python train.py --num_hidden_layers=8 --d_shared_expert=0 --vocab_size=8192 --beta2=0.95 --max_seq_len=512
Below are experts of layer 2 (counted from 0) of a mixture-of-experts language model. Rows are named router (the router's row for the expert), gate (a neuron's input weights, with its number), up (a neuron's input weights, with its number), down (a neuron's output weights, with its number) and show model dimensions 256-319. Each number is 128 + 24 x the weight over its row's rms, rounded and kept within 0 to 255. Numbers have three digits each.
After each expert's rows: "raises" lists some tokens whose logits its average output raises strongly, later layers aside. This comes from a sample of Wikipedia text that the model never trained on.

# expert 2
router:100150140160144172098092088118101113081084157112117121103141084113107171142121149151108129138129141138089110110143121105159174141117155161110128109137128127129133139157155136108103135098088140
gate0:153105121145124096113102105107145157118131144139106140168161107109107104084124081145151116139139145138105081120090150057135118152140106145118121138091134134152173123110139175146115088130155054
up0:077091117097123152113131168146091122171170115113131107098085114141135131111116119113111152139172137112146133171151136152158122093131124125129133157160159105121118136147104123165117171148092133
down0:098146152127132075130093120106137114144110086145133099116126074123099121130130144088106148144114155102134137082109136133143107183145141113124129098124128150115125119128159145139120098158127143
gate1:152129124139120105114102147101117118124132088115088102145107124110109156077152094071138120150111122146150094142151092134175123151137129108168142104153086127154136155139106119119102124127126127
up1:153118126139128171152112102102118151121126122114091120123071169128134129186110132118181155129133115142107143104080170109151140138153094173112095098113146104120069063124121127135122153156138138
down1:137140122130135139153118131145103136151163103136099098109144128144145122087150174111112165091090137124128127144148168168186090125126157102148124172116145156081145127136141128111141133144125144
gate2:137156136145144113112092115126138103161115130076104091127127131110124139164122112123109141133064120141136081118137132143118138131165103125129101129176172118184142121130138162140105130128102159
up2:128130131139122116129122089151111148123165131104153119088123117162136110136153123135115120131136140103127100164141090150150116098166149099101149121170153125154103110105149127135125114180081111
down2:149131127124138139146140149134111122142105099145142178157135104124135126161108118137126160121113113127132086127116162149127122127147127153158102098111164124107155161136123166155133123133085131
gate3:160128119104129151090106133153136081115134127140146109105148135176135127136122129114168105117168124150096136108149127108099160109149157139111099155122126128186128137122175116092094109148113107
up3:146152159116106143152123158124163156109139126127105145098119124159147136144106129085127145120134148124123139101140149131100101150123110141130129139143139132113120109127131111140071095149091169
down3:151178138115164120178100115110176133111095166150154129096117121124107129177126169148119122164136137127082088081147144125091111192121099113086129135105120110146147143138115104114119104141142173
gate4:097157123143131112172155134124122181124107133152131111111171077118068125148138130141156127128135163109146140146155118148129096144131151128129142146155135095103113140135145082110129099082095150
up4:158083115162166108109116188132109109157143134154094157115114148101170116109146128118120067136113100134114110107110133116105157106119130125065068113107146142118156102107131141111118129104112160
down4:142143112169116110130146155135118129128079165093124146121094128090130112149120053135119109132111097116129114113121135104095131129124132120126076161133137098165126105138106101139135164106171125
gate5:142106136124127120131118154136152101106078120173111132131116107096117138136144153161139079127113153103156084094116153128103134113149106115130119102109131120146115122130129107113154130089131161
up5:126149130143135107121132113133154132153122127140152161152108127137136122152140113168155129116111119113155124044140097143145125110152157141093084148091180180121138133128123108115168106094130149
down5:095123112071145137131186101119123116122127099126114118142158129140124122127177086137154160151186192117149146148139119093134113085130121121133156097127135123127124152123086138152150098157146104
gate6:133124186136110122128124099110108111105108142161102114162122151150091164114126145087117154100125072182109109088145141183102121139139171139103129146160136150157131123112095148188120154169110122
up6:126136159150105102137111110102075148136138138192142087148139140098132167105125121090131188084163094152102107087201162147142131174149173137140119178164130130152130086109132140161136166158143140
down6:165119126163105118166130092114101171116109121119103138107104100135119094125123119122096133126119151129127129110156151145098111120177135115149104093134171125160144072114069115142114147137140107
gate7:137112150102116177178102107132136165149129109129100108107120148081111150107114115109102138141100102131105132153086110098163116108089104161136131112103114153123119100129133141113174115096130153
up7:103114135140121071152110160124121159133145140112142129123117200100135144138143117146144146138124147140089130126163145111143130155116114153092133122144187097113155139122154131158108143163142158
down7:098064141124112129089133132122161122168094134151145154139122113138125130130136117119112132135130128133083195126148113143136119132119150126152161153137157107094147143107123105149132128121143077
raises: " of", "-", ",", ":", ".", " from"

# expert 7
router:107167155132159138079142125125125124100091157120106076072153157113123135156104146122127112131164154117112122058134121091157149084115101155085157146134140127140142120113158150129129108099128156
gate3:118115089060076133143093150088109117101146100124148072135126158123186132150157128124144161152156123095160151115098153098135121099139130138142135142153123106133120099156086104142131133111097100
up3:075146125128125147168115153117149099127128153138149121122139143087086126151132138128135120144117155109196135126108153146133092138107140147141157131123137154113133154142125137129080104131142113
down3:144089156166132170152104118152150129112073132163110163139103128121083094116155146168137135141160154135091157136148125106083167089171092092144152155141101173128127115125120121113089112122165093
gate4:102150125146139156091113132145134140143125124127117066084163162107133160133123127174136084118127161132138128112179114112104122111111113096120137102116148168146140123113157116132146144089099115
up4:101133130119103110148185159148129096118089103156140134172099161114104065097165103134127111154125118127160111071126102106147119131114103123152158154121090126110163137152102171127092148128158148
down4:133123104100124080132134076101140121133160117153173116123121092161097149180129162152091108113087108120158089111119165126112090122144122139153107138139184137116120154120172105169176111149139093
gate5:130145112130146132158123108134079088136139091161123116109105128125081175117145218121123170099138136147111133124102115142143072132123106139098128119123103107118147119134142138126144080145081126
up5:117141113134107136130138103100125154162111151132115139152149159126135146112139128126113087137146167094138141180113126112121170145088132139110139140128113146101079149157130104139144150150124121
down5:130163120157114096140155123129134140123121111116193139166128125167151125124105090121133173140144125139110157108152170075138110148147132107115121152103126148144086139138160081118131140108147065
gate6:146096137119142129129121112168124123110146125108115128142130111123109117135127121094138115092137111112152151089097130129106135089114117120139123087129177126134158087154135110150126107138124128
up6:117090107143100131076157131082174142139106096114131135133124094087096102131116098181135126149130106104166143127082129126174093115133132143160157098082176122113139147162124134097151145140157096
down6:122124122124106098166143109129141110102134130116129130164115155171162106126139136117142142124084092116097150151145113076130136125123103160172139106139121139115136146102118146135111171157144140
gate7:119130142148150175094112125126090134125135131109135158172124118116099180145103110153172131150118109154119127123112121089139142170125121134132132165132149137125142131117156123136144142146141156
up7:187112079119117110180122156153165101120149120163171159093142127120158070124144128133083125121148168123103129097098146190112093075096129120117107124119095094132146154141120140144118141134128122
down7:134154107132081110161089138108129101147066130170177088129148119137162132127130082139169156128094166134123162135129111129128114142114132138108140140155123117087062195109129104113132149121102131
gate8:125176122141114101121138119116134130114115151117181135151149154158072126154135128167164116137098133124151137078139083111104148147142104143143129148156107089150113137113105082120101157112117118
up8:086158146140104129116132158177096150112112127147124103120111155108137135111098139169138135126160120142127175138144132120142124129101129091176113142100155120157112124078162127144108104090086113
down8:100117112097156130127118111155106146132080116122150148098114118039139092136088132143091123089079107111163098169121091136099129170096119136134148077114114130105156107092148166166108150150128150
gate9:154159121152112108144152108118138103122130147106144130141107115138110137161123134141126140127112095147118103122144080115116138114129116140076128070152151131105124105134123097145096108189144143
up9:154164128149143101145112106108110139160124119103151136110154124162133111169109108175165117117153098160096148162132135142129125130141112120123135114110102129089139152110186151098142109139103154
down9:093152109092084137142143110138159128154079165163136174129144129153112132105123110142164101121118142165134122121142126168103167092158157079147135113131104137108124144126083121129093134134106134
gate10:153123174102118171102133128130124171165093117093132099144158149118117123112134120092142130117116115110169102117111130140138154097099094146109152168107178149109146137121103092115156167130165134
up10:176107133105128121111134090135086153173116157160100114101106128098144136130092128066102168148094144128158046171110163128133111127129109150129127131098176110129119140107105120087127107132145117
down10:152121131148117118149126188109088144187162088135142123116119126142147136146119072115137148149117090128143119180116144088153115109112114136148132137102128133131138126164114108159102097174127094
raises: ".", ",", ":", " to", ";", "\n\n"

# expert 21
router:102177158138126169118154144070124083115104124103126146117134128130149144116095104149185097119154147093098098099111101177157206107107068125126146135139119123120123113136145133055147116127115165
gate0:124135127114078161109156109100133122153131108130127164145152108145131152113171162160120118127148171120144167134149115144132123143114159122129159133118124143139119154142107111120138084154154146
up0:117136170119058132147097124118144124109135129125149134091127120097137095147096157118144154138125117129108137087120125152146109137153140183152107114114127109105110129137147127177136151110132126
down0:113110136130148109133157087096161121129152157134156149131128123087138163132116123144123108091108120126150054120143095114136135172174055105098101153163139128152134117153141111114135136140134134
gate1:120097112146084088135093135137137134172086130096131121148167167129102135112117138142140114128126123094150095133122145166088199149115099105126092149131147109108105145141133132138179135163160095
up1:115120127141142148109129078079153122122138147129114127108146111105097130122107132157101168115124156175105160183159120131167085105164143141150144135135124085136156105135098111074100185079087113
down1:105088085090138117117119139154098131130136158128089131135137129081115171155159081114076159111130152146078134139120120133154178122109137143080197115159173100145147076117120096121147131124102137
gate2:112090095120116136130113160141166159139121138166140175108145104074117134131114129156119132128107130136141099099169128144129131113050102136150094096159109140172166132162134162120088135146108168
up2:145089160133111156120114157083139127109122120103101155130192126116100099123158153112187123147182140156132098103100135128111149081102110156093138164132101136121099091179138131099122158125099139
down2:129162154125172135124102109110102185105107132134119158136110117105147117135118126174120109112123122172122097163123123146130185112163136172110122088118096118127116146140132133171155144103125133
gate3:120146086137111131137140139111137123152129142086138164143107141159125138111125148139154128147138182122136127126074103183113141121127171127103160132122078113099173138146143148129102097106149123
up3:145134130142117120124117068137154115106121123190160139132092155110152161120137131108119080101103128107168131096145150088097126170145115113153126137136158087119114137123124113126137122112059133
down3:122140115131104166114128149137155103088108140140152098123095132133123091091101083167085116143105135170101122123130137109124159150100136156136125132087085152122130152109129106146153147095107111
gate4:117156139145127106134122122063174144121142123116146144115120122141126121093084153147108101140106093131128129153156139096170172153111136152122170165106115148126086116153127160127159095144101108
up4:131119147145108122144144152141103112114173133103140133090121128103132093127099112080095114122114095089167099148130141114177105142186135122133115135129153163116150117134105097178173127130115165
down4:148085117116147152109152106129106134070164134115156151138159089110119122149113094138129136150123090146163111119120129165129142163151130120144128158109131124119114130121158146168111140128172143
gate5:116098147119101144078133112095109104087138156131093109121096128190156126106159107141124124118144183133107120148141106137125146136154134169116126136091169165147120143116148116106123163128152127
up5:101081138098085093147127129143155196138133125120174129129156127153119105171129100146075161095164183137162159127141113157133093095112123141127114097124137157152107096081139137084096113124153115
down5:144106124152111092142107140109108156130174124131103152097115085178138102154110137094119107125103109108157099160121111129122126122095144108128133130127100107134107162123132125165089162123176201
gate6:148096186122129130120109114125144119164147213110138145115129141139124166129145101126104127115148136114175112101135177125083161097098169133164117133109136118124143127148104135128141106145120153
up6:123101132141112133149117111122108153104146137141070100115136109134151149144133138107095140159137167136111165154156122153137128128109070163126112144151166127148118167114112124152128155072127153
down6:117160109158089133170138110091081133097128114115129154120121110134135110101137118133117141164126097164141137122137142171120108110129133114163141120079136106089106100128136111128089151089127103
gate7:121090096146140148091105144126129108139122177097124175132173100142136154116102149135142089095112126145145151093137099156103124117164092136136131109133149103127150123111119123100117143143133150
up7:141127118121099101183124114149142113159145058121121133117096101128113140127161154139144139114145150124111161109118117111127150134135161138144107103109082084125142111111113105129172172136167144
down7:083162140127156137141168112123157096145137102123117152132140118100099133093127139118161115106099132125128089124122123104124130145145114114127174110170160126126101145116098151153125101165114130
raises: " of", "s", "/", ",", " and", " du"

# expert 19
router:107161172105151158101139093111096093099140132093128122093121105117146145122111147130132123110163147116110101111125100118141127111069087133101151095134097119144161086124156124091111141112118152
gate0:140124105098110146123127095146089112131133119139148133148115118126139136155163150168147125092145144152120167101087123123139087100090121114136141080144119183128112075158091121095126103092124123
up0:109130141090130130139118131139128130144156066111138130150151113123162189130141179172117164099110156165101140098092178115128096137093116106118132084139116107149109094141120112108080155095154094
down0:093173140123126126104134093154138144209080145115147136094118163116141123119172125113119128122137172121073163117086150157138099120142085151124126127103131143146147136081135126133134094150110099
gate1:151104142113117123157117122131106124135134106120098179145069154102113096157107100151133101129160147121094109150107054141123132154123080127124136100110110112153138178132182089083149129106146109
up1:144142106132145117109140130135149120158134102100160117149132140124128132119138140129141127157159137112082123157139082121158114135137088135146140097133174125134068159147144127122154129104143128
down1:129168129156121127120106120160093117154136117129156095147131145108136130141182166099144135102130196144113143146116143112172127092125125153147162087091110152153129117168113137166155121126105091
gate2:117138151157147148107090180152061127073128142113124118143118128142129097103108145161121116106156105114127134114149099151107104158092097124114100105154117132142085119094101099153131085118140115
up2:158108121147116112145131118133133097118120130124100154169119138113142107110116127080149175146115161153140132167143138066099108126106113097137153104161145154135174109108159125118164124130091183
down2:102157127177097104132137167113126144105078142153095106110156118118108178128110097122127148142129127126193183130116147116147151109109089156137106145108117142123098127135127113124111172185099140
gate3:143136178118118161132138147136123125112143149144096144127137137148138118131130147138089147135136115116147116081105110127157147114157103105144113128131093115112136150168126110132134160112095130
up3:143120141122155165136122116120142067134123122114150146099143132125133096114135081165148102159098099127115105160136092107128166183131128145138145102115142092110142135106173131106124135167098133
down3:140129112122091118127141125123140123104156133125098116128117148161153129107091115096103132106119186144139144170135130117128097117139128146144135144143099136148113121125163108107165095131125100
gate4:119114133138137127131136130150093140102131148121128106146110149114125106112121096163101143072121112095112130128124076110138131137167122122115153121068122092155124153123127101130110102160139129
up4:127129120128103126146122100158148105114154111086126147118108092127066178135133139102108099107098130120104146151107134135149137131118110135131152152128152101146137127145131126125102130114112118
down4:130104117085089115153128147126130130101173113139139114072145155147141107121122138119110144083144136104143125145135119135113130099162148081139128158095130117125116115121151153158131123114145153
gate5:165144151135116124183099119135186124136144118086107093145153142095095152157157145114132128158111109133137121160098127132126116116141101090111143157125156097115139096095146080130132183147177141
up5:133140117160146100165127150180097149119143105130184125120127108136110095127104059114140163147124119105090119151100101107142112099169156134088160131133142141101141127114113130118145144145140100
down5:158111097116136110106113137114166088119154133138141130134134116136113112156134134172150086120133140092111055126135122141118068083077137112141146094103121110134167105103162086139122121110113120
gate6:130147124160144087089153133151120105115121139114135147120122154086081112096116148141138150123131141092135087170147180114133143122106112138119125152154101131132155106169148103170121124131072152
up6:096161122127097150154083198156192113129124054117133086137098102151146163121137128109141121135118144109091097111172148117136159123121141153140125103131155159110127142089089139122117143166150137
down6:088153131143128134083089120138106092129113131138140109099162166133143170157105164135136120159089096125177144163162139134146071093120120150139155196123104112081149137091142143120122137151133125
gate7:134152157152152115110105164116153107143095094127112143100059117092157174159148071131154144141144172191141115094143054152145129175149142146125112153141115148147164124142131060119137084145135139
up7:078124112138151115148124136145138139156117098139096110133126103107113133100115128118138143199165097144153151117140102175148121151160171154144151144139089088104157134149103117133116125174085152
down7:124141124097143119133113202136122099139200163148155122121133161139144118119102148168122134119097156110124112124146084155106123102098104120104127128144124166116141122139119125077247120129146156
raises: ":", " of", "-", "s"

# expert 24
router:114126169109173153156126108120114121093109134109110093119146100107175166136099130142148128097161159098117081114130099160152137087126090162094141111110131117139160135140141150124124102122090155
gate0:124156104106133176131143145168131112100128151147090135114120109115108137087151145122135108120141137098078101121119140107200159141112180112139135112096127126162201168118118115132152121120110142
up0:137124073120151088150130089150092116126113137105156132098137094127087128126175123169117112170086089137156086142128147115119167132140116103121081118108107114105078169109157171118121108094136104
down0:114098091170121163127140093155138120075155141122135140102134153131148064146103122154131109134141158141117132104185141096150150105153107135120126123133110128141078085111135136177111117151104100
gate1:122118134094122164156174114128127102089135076138135119130124127160160147148156118152168141127149141113154121117128111151107093127053103134105092145153121175133173114172146155152132136143124137
up1:146116137055161133147145167062119116134078089125107105145114119111093148108140132112086187183173162093116138165091154130120131127128122117138152089119099105158151151150129137117140114166146108
down1:119147130112127114142111116087159112154154098105086160124104095108137100112126120146099143102158127158115154065119133124121142079143142131142152144162168121105124138128115107108116115104084144
gate2:126125127124102140092114107077124106140097117149118114155118133137129131141133170168138146090145141094127127092095130092126088134145091173137139090121136112122055155164060157164146096124121118
up2:104142136128106147114087093101092119148139133093149116144147115095114132116140115158127137137132080117146111127127106127114117119113106098095104114158173135157118088143112117144121130142137136
down2:166146110145146139118153113129090134092132095075123132134142144064152119117136122162135133122147152117123095103092127147111119118164109159113142172166086163130100123147149157136172109175083144
gate3:098099147126148111185126120122119091150139159088135118123132120129096114130110128138131096127176113159157111155151147136117103091091107081127097121138151157137156149139165105146110137112136174
up3:109144090154121144165178160121102128117080081157133129112153131139155149122141133114121124118099165145110138073100163118094157115103130153120101148046156115147119132121118160138153136117118132
down3:141151110065080151110128125156137157122165133148123125133171110124116142123157140133121187109167182102092126160118179103163092135101175163132176106091153092138109121145150146168086112133068126
gate4:108153135117157104150125088116121110053109130139138112132165097166126160098162148121146133166123158137111111155151097107130155159130117149142130139107167175113092164133152148136113115165153123
up4:164114138120187124148144140109126130151070100085131153079127117123158130130116101145127112145137158123124105120125111176175102133161121112150121130113155107063087105153123123108162117100058166
down4:172127114118145139103137140147131095096131101126112127137174155080143101145099116145141150139128135118115111100064132115102170090097107115115115110097137169142171106150134135097147129131090099
gate5:128133147144101106123111109136126104134115182142108132111158131116161098134086139118136161187109142087156154140111145145121090157113102085146138134107103113109153112191162138112120130108141120
up5:143178178175140106147140106051122131158122125115111109122137112147084113138160119095145121112144160156127186128064132137139139112130124115123115116172108152140086164096089133129168130147131156
down5:122129105118151124090104136132153133138162121134122147134116138122136121152148135123125115096134105154154166134121129131154122074067127142170122172107146102150170147108140118115148141140157132
gate6:073125124166122152160087126110140151148100102153097145151152135141144126140112125148135097129151156090117054086121142110149098131133109118155119074122162104058156122137130155090126144152120092
up6:156056147115130150148126105130109123155135188141141133104089103138088147150167086157108123144091137115131138160137136203130130162112153109126142190084093139099141133099110076133111099106112114
down6:113114154134169082152126103160165191103142108147116136136107108142134136129150093134132105106176170079134099127135095103101129157110132128095106126138155106125134120131134079105147130105094099
gate7:170149143176130131121142105110113056144101146102107098119116123107152116100119161142137080133089126120142117142096118169134139123151122138126135129107098151128160144136138132116119073140062144
up7:166097108087140094128133133081141162153104126133116143166095110148120084129156097105075120145152094112133160128143097135106150114122113124131130079156116141138131126156126138111121164125164155
down7:139106165113154116151125144099113171141134127152114143117099111140098161136075101114115109124134094137098147169097089091078126123132135114143134161143118125122077126131127126134184134089124097
raises: ".", "-", " the", " to", " |", ":"

# expert 17
router:092135128134136158111135092074144093109125167072160063097145109110113158151084134147182143088157125104088095155099127145146144126129108170125127133180075095137150090130146181122111127081125116
gate3:124162134187154114150108115103136111142141104140116132143125092108116101106124109145140102132148160121153135147205175124146142134144082121145139121141133130147136110123115096127100148138084158
up3:147129152139123172129132119141118155089136120111176114147131184147122134112127118125123131126141090139127141089082101115103108100145160144164124119110136132124130098128117156152143093145164096
down3:158123124137108129115110113158133140141083119151138133129136162085139123129128156109129130109116163103145175135119141107160135122120133116120109144130137134192106145123171103117105128093075064
gate4:144159135116149126146143094115147104148143140135124133129104152127153143146127164113205111113153128125144159118113114107137097159105087159124126120127112122134152149116151120163077142118143111
up4:112180165164120150116127136080103148140137160107108151102098148134135137123161158112123115154153096120097107103113134108145113136112086124143114102093132131096111161139095151127127131090129148
down4:091136122137097113161118148152104112147116170147114083089109165115123125103115122098117088092142128124103174120190106101142154128168112114185130118092111122138127187167110121167098179103172120
gate5:145082104101122116130127146091119156149137130138145103105153108125126122168159117130144163145145150162101143132144131134120148143105079155096090150134104172130151149122075118097103126112120129
up5:162153119099119122121125105069109160118117141079165151140140123123117099135114130136119098101104138127140193106117131149094141126119152111129137138119190130119112101121126156110135132104153137
down5:131118099132122149096126171155113109151181119147124097117144118143178143168131145132114120119135143149110115116144125120124126157139125101165119111155131125148137076114137170173156127131080134
gate6:138108116130125151131141118144108123070167126096130148148099090148097104175151121126144092130121147124135108125136108121144125185163144113116137133131128121121136139110125140107135113108163098
up6:157141109141114117126109087131158126104109097121107115174133168125103179118123121157143096165080130174124138129085127083131084165091131126171167122128130170120066120150150134154139117098111132
down6:117143112127111104086118112121132108162098152124145089128128137112143155136163123109156092153061103130144152120121135153138133114161108145096127144145101109092135179097125090156138148121157126
gate7:129133118134105201123140130090119081117116095119130105107152099113133140141094141124137115109153121148119102122139141168135127152142121136116138149144145146127132123121148092122118125144129100
up7:114130166139106142114164152110112092113148114152122110126146127119110129133093171162133174168164145131160109145151199111150141136130138167157132128134075163129126165136102091152113156136128120
down7:126122172132099169169109105106147134132148143151082126157154131078148118136135163132070136147130117091126127111121163129114131110140138106135118110146117145081127180111124121127127100170164136
gate8:146082141134088145119099148088103146142151137073130094105132193110141125142162101117119134137151121118149162147125139164126111142148080108108094136143148122127138073125119137147112161121137153
up8:154087113098148139168123171105124109088129114091154140113131166117144142139119133114118129100168124130136131120104078137129128163118127155109115107139150136116120131127184090140132145101132154
down8:132114129077050148083181130122132145101108127128113094138161125113098131144142203152135160121117071125119153113132124133090101145161137164137143128068120131137118117115155117130118120099103127
gate9:141121144119157101145094121102128116147074149126127129118120121139135126130131158143142119144135192127075131122104135132105160123186117136116144128101123142156150155124147145094093153136164132
up9:116095144139158149121083129116145136124104170085107115090141104146138127162135146156138102150153141133120144134124164123115130160154165144112133101110107136141130168075144142164131142101152135
down9:170156104156096117114140113168135141138161159127105133135145135128152142172115144120160078121115155138109071110154126138164084077155127100122114095138111084125131114136126130152120158124145083
gate10:110111086158135104104161115073125138108151115175134119077107158074134151142158147114167096111149130110155088121093073111125106123125098124127105151131129145137120158116103145130114092112138207
up10:137129099142086117133118127167145062152118128103191129128154114098148146101125114109097151134174155159110174105121164153120131109125157138145153109178108147148144112157125119090102117105093143
down10:125125118144171100131119159145099123102136140148116122107135093143096117118108105181078141149109156095144176123117129130127140103155131146103109124154126124143130100131152163111130144157141094
raises: "present", "int", "born", "4", "bed", "le"

# expert 13
router:109145171126130121096124111109122086107122140109152100144179145111145134158142140185168116127179143109099109121140104132183132131092089121069104109166089086148163127120158125122103151125110154
gate3:167086140129130127066114137167118128140138128106113133120136161144131077108147141137124117141147174103155144138125093115136127101161109142103137121108157104141124088134094110123122176116129167
up3:167098161152119109125110101134152142129154143095097161132116124131132137119137125103149097100121171104117159108136093123105086097103112105160159115122150153162109125189105083137140166114119143
down3:107151137101120143162132135122094146156141161144112141141157118111110080138084148122142140138126136095113151107108095128110107111141111112139075159137111094128143147099098128113096100113144148
gate4:187125139111162138102137091130121133084151139118167114154117134173153113127104145120144110104128133143106132139182171144128114148133112095118067120102119111138149166120098126102154161172111130
up4:138167122117156086115128089105107108094114100096171131084122111164184150128086140149128128126085135140144157103148138156094086152110112089135147143148111118151158147141112099108130152140207097
down4:113119083114116111155142126164134142143125096116149157146115148142129136135119117083157166142116082118127111167156145087119139136118155118106120133142121132077138148176122119154137096099127170
gate5:164132130156091107113115115122151131117133144123120106138083126122132145142150126076116092081134123125119128165145135159136149125147098130110145148138127129147154156129127164110123105106113105
up5:101140142109105143139124131139155183126094123137171083118137104132156162058163163103124114181166167137151114145070118093171139138111173160123115102151121122141115109122142142138124126167146119
down5:093130135139133166116104093162142087094185125119114131151123106093146074136128205077135163136162111130131060083142097100200106145122145128125168093154157141108146127110104125154124152111109156
gate6:138118161152128157157124144113127125142113182129141059139107153125132157100156155094144154155129110090104106115109142093122140140121097127120090089131138115161167127130132170153115111123131155
up6:156128141096116150131136140151132116146101112145114130130148143131146114105111118113104106103116166155098148140134142145104122148106167136095099165130128145136156128123105118137140117133157089
down6:151123142126111102184112162094096144120146152164109109094130121106095164120136124103130114133174125129134144111111129104120097149137138138086119156154116157088163124120173146110134136096134157
gate7:070139147127122144126093102109159119137124110086085124131098073107127145135122142119143143142092178126100139136129099130088145130093143106108106145134108107167125132149140140124115115164154122
up7:124106111121147130131113132138162122147099161114093142136118061115099147118118159127127142103136169099137182175089129096150160118093153137126157111137123092145174125138130097084153135136129145
down7:132113101120131098110137125140139098152135130141085101129124166144143145095157144139105135123114138112145135182105163144104176116099129113121181107153130107138129078148111141101103150167129148
gate8:091130157139115158082089120134133117085138181143162108107094119146146164138172125116157108131168136147105085122123134107130086117133080111124119116173177107144123103123110109141131130123084095
up8:094100120141128123121163085167102116187149075120140132118132107133086112168113130136140163125117138093142120110148159112094138156145115144143133104102127159124140172142149101080108103096135084
down8:150113140115129168108147101146152161124091112115137150134086116124103173097077124113083168090112142122101127093124097090122165143087105107097126157113112125136114136136100145073120155130132096
gate9:106145118136143088112111127127145047105141089120122133139098129127113183149126103141094130130142143115139140082130111172175124138093146089149141113159141117160103130115122130115147192114130110
up9:099148095108138139107102117176135094119158099136126114102109144121101123143130104149161152146076155126139134112123144111115132086119167106151110146147148106091141144149130096085121119124121102
down9:110109114141145150154124101172084096111139126122120114110113143147147156195129135099119090142114137089160126149119132158095163156138112109168158129113084139123165154087144140080112179131107146
gate10:131136106155163132100118109154101164132152125145135110144140131118119147150163156144104163131147131114104115107104138117142126118134148139170128112120137145095079118145122117095114135150132134
up10:120146107155166111110119102100134129108157135115105138134136117146120152122147138145093168069136141092088151110119149152092081116138106143074154140126108124110102091131109133169106124117139143
down10:153107115115146122126098100160164147116137104131123133114111140117117174130170108091131126163125117128175112142101126169119103086088136126131112189127105101162138092130108086106143120205137078
raises: " |", " The", " At", "\n\n", " It", " He"

# expert 14
router:095181170103133176094149161125144124133112147129131127102159091109144134142102161152115112112129125093095115114134095166137122131086106169111116122151121107141151102112139163130103130124125182
gate0:111138138082128131127110129112130126099104076161160128161152125097101151134134145124110128129161158150134121148122131140091124103123154145152132133159140049154150143127127117176151128111122126
up0:121148114134106115103156138133175159085177094082122156136095154140086112101153136104139141158135161120135119118113094093079123144139159188161139115098133108101102116132134159085110135140154099
down0:161103111088149097144114081111131102101111098123095145133139142112144154136128144120106146106148100146104097135133089150117180156177136130141083100102138135109097100165115112116126161108119146
gate1:100108154145136129083102136136125122141113134157143162108171129118119167109118128105119138136127146089117081075169092110171118176104053154123119101101088112120132132100159110128138126147142151
up1:140078118097095150099097116139156130120125126132129156106127130109103148120139145129123130127150186165112096097159130105149127169152090135140130139101124115084126135092135146121083155118098127
down1:136164107093125170108153098129148168131138116144109136131134105145126119114134117145144115099066097144167117160139149132136161123145157091097126134134160116119172139138110085131138120151115130
gate2:136112144109104159108115140113169152146146150164131108126136152108105147118150072119130119134091125133116187126086176123108148147132117148129123123178156141087134133155127153148102074126094112
up2:139105111111136127105092090103148151154135099154087106100084119166125112123144128125141114139105155121136142092101175119099151125103098159172125113099106110095148139105118160179104128122095092
down2:162118134097136138134184171099173150118121155138163134099096146079121112124132098141138127152120091101159137142108109145091103132139124148158144146164139117130136131119152111136112164134132111
gate3:154146123070138157155123161140118163100123089149118117129122054127144125143159144143100152073113143128108127123102102136130122169090173123149111075147152133127145122135106167112110108126116162
up3:137076112144099128097112107104107098171139112137135149132103184166108129105113148105136085157065109112160106136171110132132142120092120114089104108118157102145152155138124096142152149147153100
down3:117116110110117126130132106114140104140123142124083121168144137087144159123125080160141124122132150122146163142105106122137136098101129145157136111090148104123106076148135125145126163096154157
gate4:103117165131139143155170120137123116113114082113163128159089156157082130153144145178119126130098128132089115116145145157149192119147103115186107104135125143127114115130147087104155137095133138
up4:169105088105087149125155117132135146116153154141113171121132122069148130140130139127138123102149113144155124145136126100107110150101186102106110141111131150153146136109127186122110126117151098
down4:136137132137118134154117170126120118140091144138098162080125143081163133121107125120183093110147160114116173146147142139159086104133127134072108106118134130108132131166132119098185108098130167
gate5:127101171121163124127140118137212133145145118168105160105117129163133154091151174109107150119095123139121130125146122115116131168123143114165143170123152118162107109144142087106142131144133166
up5:175099105152142130114135122144131144110103127108169128111159099190118118117124101073122152144155160117162126166142122167091125114118120133088128121169131164146098119139142138152181118133170152
down5:158140113073158131112119116110090121145131112140101079133156156116121129120146131118141142147149107153028135114098129116090167149086168119102122121162111124150196116168131086154151166129124085
gate6:131160139132149114072163123114167117152180082163140140147139145143170078095157184136117157158161108114118135101128104092131100135157135123167106106094125157124140121115139124120142141080118116
up6:124134125142170143110114126126125127146173077126119126148134119119101106113147153136152127082113120120111144099160087136127091157139138148137122106074155139210104147121152126103144076142089127
down6:107173104101116108180137116103096124155154123114084111135089123123140122099130093141162114124130132083077108095119113115132137109094107128145110147144118100176101114143145088135155142118136124
gate7:105113140098132135124070118136139106131130121145149147173157188111161096121090104104151146132159116076098129112146119118151137122141076148116132116155118082124124106150104132128098148098134135
up7:168145177127123153092162148111132115119141156164088135111115090106094151131123137155122137146125137130168137116113151102114122125130144121094125132128145164084134135109158164147108092165122092
down7:099120127083114101141129176137146116106161121150134127140149134135125121129136117140095141122088139113132135130124149111083131096123141184135125111179093094136122090165117132169104133104129085
raises: ".", "D", "O", "G", "\"", "F"